config.yaml
num_hidden_layers: 8
hidden_size: 256
n_experts: 16
router_score: "sigmoid"
routed_scale: 2.5
balance_bias: true
init_std_router: 0.00652
learning_rate: 0.00821
beta1: 0.9
batch_tokens: [65536, 131072, 262144]
Below are experts of layer 2 (counted from 0) of a mixture-of-experts language model. Rows are named router (the router's row for the expert), up (a neuron's input weights, with its number) and show model dimensions 96-127. Each number is 128 + 32 x the weight over its row's rms, rounded and kept within 0 to 255. Numbers have three digits each.
Before each expert's rows: "comes after" lists some tokens at least twice as common just before its tokens as in all text. This comes from a sample of Wikipedia text that the model never trained on. Tokens count by the router's weight.

# expert 13
comes after: " |", " of", " in", " and", "'", "|"
router:125146173100146156196125183200106161119109121076134132079120113141135139121128089115101104101132
up0:075131163141130060140093115197114088148146155139083164115128127153148107115068091183064178092071
up1:137105140048127166113140119122120119096119150113086122114082069155133133073060140133214148158105
up2:102141164178151140163134156094102169101049127153160160116058115133174114138116050146096176148146
up3:099142075130174154181106140121131188101130083157111128130146119090119138119100139102148082122030
up4:086096131126193159155173178149102149162090130172096178051044066142114104125147145110152127118053
up5:053129165080126128112161176124134092107117103095090150117131090165148145134093053119112136134117
up6:072176111133158118130143123143111120112100114134146152119138140096135169083154085133130118160142
up7:121131133084161197144112106146146075150170141170139129078185096106152185117084137134126083148179
up8:118112139113152141115109085152127111186134115119135130107123090138149152178117092166149127173116
up9:144118125127136106117115146110135114107077136163172166118169120115137144120144136093131158111131
up10:135126146096131138129109145140191141142079090142137109075113075192128133143097109116074132132147
up11:119087215088189142162116190147109153100146133126096128102119094148156135106095157168143130070113
up12:114175107135166148167119142152122117110146113144098118133118074124167134161208122111138133181092
up13:083132178169139123089087158114137113119137087098106097139138174139154095142135068177065118140119
up14:127085101167156156127121121204129154206092147141133116102148118149117080134174081139156154060098
up15:101149137121166153169107147149124111136092099157134120103130182089155094097151134192138146079061
up16:123140097210151143114101148172194102153115037109105164158117150103129112129190139138041105126145
up17:151147165143169200152108136076098152093133108091132128175134084157131138139144092171144132134142
up18:121134151143155121094091161147147147155128084083125097094174168175165081121093125112132104113055
up19:113122126200127091093112131130126152139071125106144114083132131158109141087130073133177147087141
up20:102097142095168205184100207153125114146075120157066157114103107145154150185162090184110133083151
up21:121132115137156111083088156172148140070080120126151166041072095165161141111115125108148126071121
up22:106087074186095130105102112133176133129110116090118116126112108143134112085147122116114117129137
up23:081134168135101126191136127181088152132112032127129109136154160146123139152135082108149124107153
up24:136134202118176138131120125176152109123142080130125135142152138146062125170086072106170143075135
up25:135193184107134194116174092137115039221141158102173111128103089142104176082103116172135175139115
up26:110118162129089201155167114120129052130106113088107153083125141152127147142187148178190145071107
up27:127148110128096126138083145088159057172099117051107062107144161102147143105134079107160150117153
up28:186137215152153109194119149145134151111120144101107135087114065141112127159153104085129214117141
up29:073193125137176197151187136187099097122093129146117084094158145109165154104118084133131126125156
up30:131180123135141175125136151147144107169166088137055148131130135071135112142105104086124114129072
up31:178170123148150114203151129144154102120068095091101147173106163151105151103173118135119135142145
up32:142093179120134112127091170153147149090170149098092137087136158127135114155076142058117113142080
up33:072173135137133090143054151152203124125144119104123116119076126109118093188128152163076149114152
up34:154148147168088169145127148130163166117148124070142174112112116143089189079071137076127124127140
up35:111155207220219103105145103154136159127142111095104084069147109140125094136125054099130100173146
up36:104159104161135109108095153205137130077116111100095145060159115127141106096150077130114178162084
up37:130086162107105074144142152150142122113100162091105155112114119191224126200134086146184134118123
up38:174132125135091173114130181180115124121070099089128124112148136077217140097085130165047138130110
up39:150116139131188125153123151160143111164101116073214121111171122180139096098140127107114197109094
up40:096119071160103061127100199107101146152180123190104111089148108129106125165116084109120138151165
up41:086112174163093174171098168199210082110127091123177124152159055118076171143097104096100147127125
up42:108165108158150147191132156106151157090102065110183126112128155143099155146169079168105108112152
up43:115136085187127136144117148153112152150112130120092142141153094127099138096103124145154141181132
up44:124123122183173107174125127134135105139117129176072192156136110143144087075132075164134105080117
up45:127106186118170187149063124145092150088170125144064132102112072163134103119180127103158163167056
up46:071172135139111130162091141185133137124150129124093135122122075152153134137123147104127170119103
up47:113135082081108170143124155166147160148043123102080118121110130156114134115121110176145106116094
up48:143165127167127182048089122157093118150131132058086157169124118038177100152111112146125121112097
up49:111122168219060143084164131126154113128163091092094123127073137110166144133117082150134127122104
up50:162141143164118120082062149137167160165103107106123124109132108182152115192088093118168160126117
up51:118168116144173154132099136165125142136097157049162177118152152121194153141145105080187145142114
up52:111173144134114076169119077187135126190125149138084183106076136159121142155051100147058122090120
up53:136155118121182163144176136149105147124119120062099145091074136187107099056094135143157166140142
up54:102110137126206131129126112177081149149116091096119143140154116102116107121120120078154175193095
up55:087168122113129138135163129192174126155116098134097174117103140127105120147107140101154128155124
up56:133075132184140170127116103143126117182111165076161117043125142153070109103111091058189138108136
up57:064115161090118158163077149144176072125122115114110062129117110122174199187096104122124131130122
up58:128149160173118146102112102084098142169181135145111105178191100130134099128117102175088119139130
up59:115151130147130133122106098183119166125075124136128151103127102090086130104139110112147081154132
up60:103169135150183131160095159101148107137111090123077093152124110148123061068184105130129125188138
up61:157127149158139187085091153126156148132077138136075108172116091175142114126180080117105135189075
up62:129122078156167169101066137192114180162144076042117111069183073114162111121065160145142094123180
up63:143089206139170132098117152195112129131113094148169112030117115146165155180196136095168109131091
up64:113135160151140131155158143137134085094129125126119194119142153137174086089127130134197173113143
up65:092105153152164145125123100134119145178089146139083126099143110165145155149152117112127143108110
up66:089130186143149164111147130135135145194053048130161099070117111144102138142094171122068137166075
up67:106133105149177187167192110142144147158114133127084082101131188116130103117126081149103097096098
up68:130141136130116162144125173119085153133125162122119111102132087120147093105136113148132101050113
up69:141142123116213120129122100147137183132118163098118105089094131103126139120161152071124109159052
up70:131104152136179149179111098149118090194141162083104103070146142139116119132061148088074179105129
up71:148135184136150116069154118112164148142104131119072098073198106153187089139108105126138126104133
up72:099132082133131188098077120153125158127073056094089152091163156149128130064088131094138084128122
up73:159103131112131171168136141219155104148100095144142153129148135105204111174081118086134154126125
up74:154149162156142094137166147148104123119106107126062105047160133151132100118124134089056151142096
up75:195088099099109083196131112112125147140073081067075184070117102184094153109078162140101111157119
up76:176148129115155124205152089117167090110121128090087159068144064132162157146068081068087155132086
up77:081173116130086121058105109167094161190146109132108106085140112122201120118153142139134083128164
up78:111093113064112103098066135104162152118073109127146114135190132162112123160132053077112124158175
up79:143202152139160173100121120196163102133128092115137188138099124124128096134145105102141077107145
up80:122157164192171176153094073180108116162119046126129145133079119145112136076115137080103110111107
up81:098114129137163154160078159149161107005064110159092137126130146171159136168147062094151150125127
up82:091132136126168111131123105131061157199106160086066154093129040182114162102165149125144099169142
up83:136151124138139155137107095152145081103156110084134109110155110053174125122110123110133156128131
up84:151170123093073094124104111161134127156131079090116156152148119149179141183138104120081080133129
up85:185117144154163177144175168119130143121154139128133104089145161121160125134100112094086063125092
up86:127113169154101089124096167212091105157146142180047106089166080142126132144119083140109143086101
up87:081135142160153146131087145144100186178134140115129140108189123122147132053104072181203112110145
up88:160107119139165133126099130148157087110089110097154097115133094194115152118114116106139090073150
up89:171186132165116170118091138146122167156101123159097131129104132191163127200125102140104134160055
up90:104163155089158158159137153141065138110172106131152103062164116154089162074159115151111097123139
up91:157119143209200067135084068165139128109080103108137125103126095129188133133116154143125149160136
up92:103119110120119121128023160183130096127097122172094109127110113113198148140108094156163133105099
up93:114150109172106138133144091142113098133103095081148102087104072105114106117145111062115094153117
up94:164128156195113170180127120148110099153107088090071095091125110153192158117133102130090109130142
up95:118111149110151158165072118123157113184081131132114111140155125086152089170116089120162072140107
up96:081160195122124102188120158103114099079115083121085190050151159126053137139138106093103051159081
up97:104111173131175164146100138140155113135144177086086100133077141162125198129149085189157150138097
up98:098150144081163171096102128125131154156087154146135118148131081125113108082128100085176179127127
up99:109124141118170146089135137131174094115139112123136154127144177121072121085099145129111131142129
up100:133180156158140206165161123095103097161095075106090097097190109158089064180073111142137092103121
up101:096194142154141119064076142131127113161116079109137122154077170153135124129140101169164168138128
up102:165134091137149122115072137172166152083117091100131116081161170090152162114136101184151123098102
up103:122139169179166128135165116096119158183147107103102163129133113083093160144171106093134194176164
up104:111116146164088137125144115163134143109113154117137144096137163184115113154169061142105138133163
up105:110136131215181189130114168180118080154110078143098133098131140126147128162110108079093126051138
up106:114158221185177182146118124168103118142098151167150075117106140165110103133148108110090123130139
up107:072094161168192142171140162105119117109185149115087082135111129136154179042110121132131110106165
up108:085125181141180165158166154170118114107115181162134103109119153110121125141082090106131100133070
up109:073102130143173138157096128116163106099125084075112121114116110101163152092160086108119104157157
up110:117118161143166158055145150147170091161156074119153139144088136142138079114105108136069150092072
up111:119137103121135139123194164116144155174093115159156176130155140135101173110159144114144157120153
up112:089164105187151183168095158198152124145110129147130091121190048170122162108147129127152121167154
up113:109153140153156154146113092145141147106049128097126118092141138113148166177138145053113178108150
up114:142193169155107182140095157190095152124104098132139107105124122170130117048090160107181148092144
up115:124213180066165151128109125130182168113110115088142135196107135128113125145112139194094098109084
up116:157106122137148129131150069178151085144115116104091151060156112115190222117086110112104132161140
up117:064119188150113147126126137155113117113126090114145084119052049127132115149115117137155087115167
up118:133103185182107118119137135167159134142150126153138130103164138099161116116089113224120183083079
up119:111147174167132137112122162127143125124145166078095094029107125118174125098060136152123102155123
up120:121167167141110121132147115202138152133101108121134157052095080136132084117121100093128100142072
up121:104130106170169140185182122120128108082106084084117133120082062134189067107147139165152152165101
up122:123086130103092120146126116199187139109103127172074126079130143191161082111091154113154215135144
up123:118115164124177152163131080159172099112121076115117206151092166119127122093158131122115167124154
up124:109092131094146123107146183098190090150200121112156093083090104118159128176106130117132164088115
up125:112130169094161149138109179069116121113086110119108148118072164101138139154161140133063123179119
up126:104101118106152152128161183148134068125055090022102148186130075153134171124056134169104094087119
up127:021134139096148120137165142106138136112184127108158126091165094122061113088187117169113143130129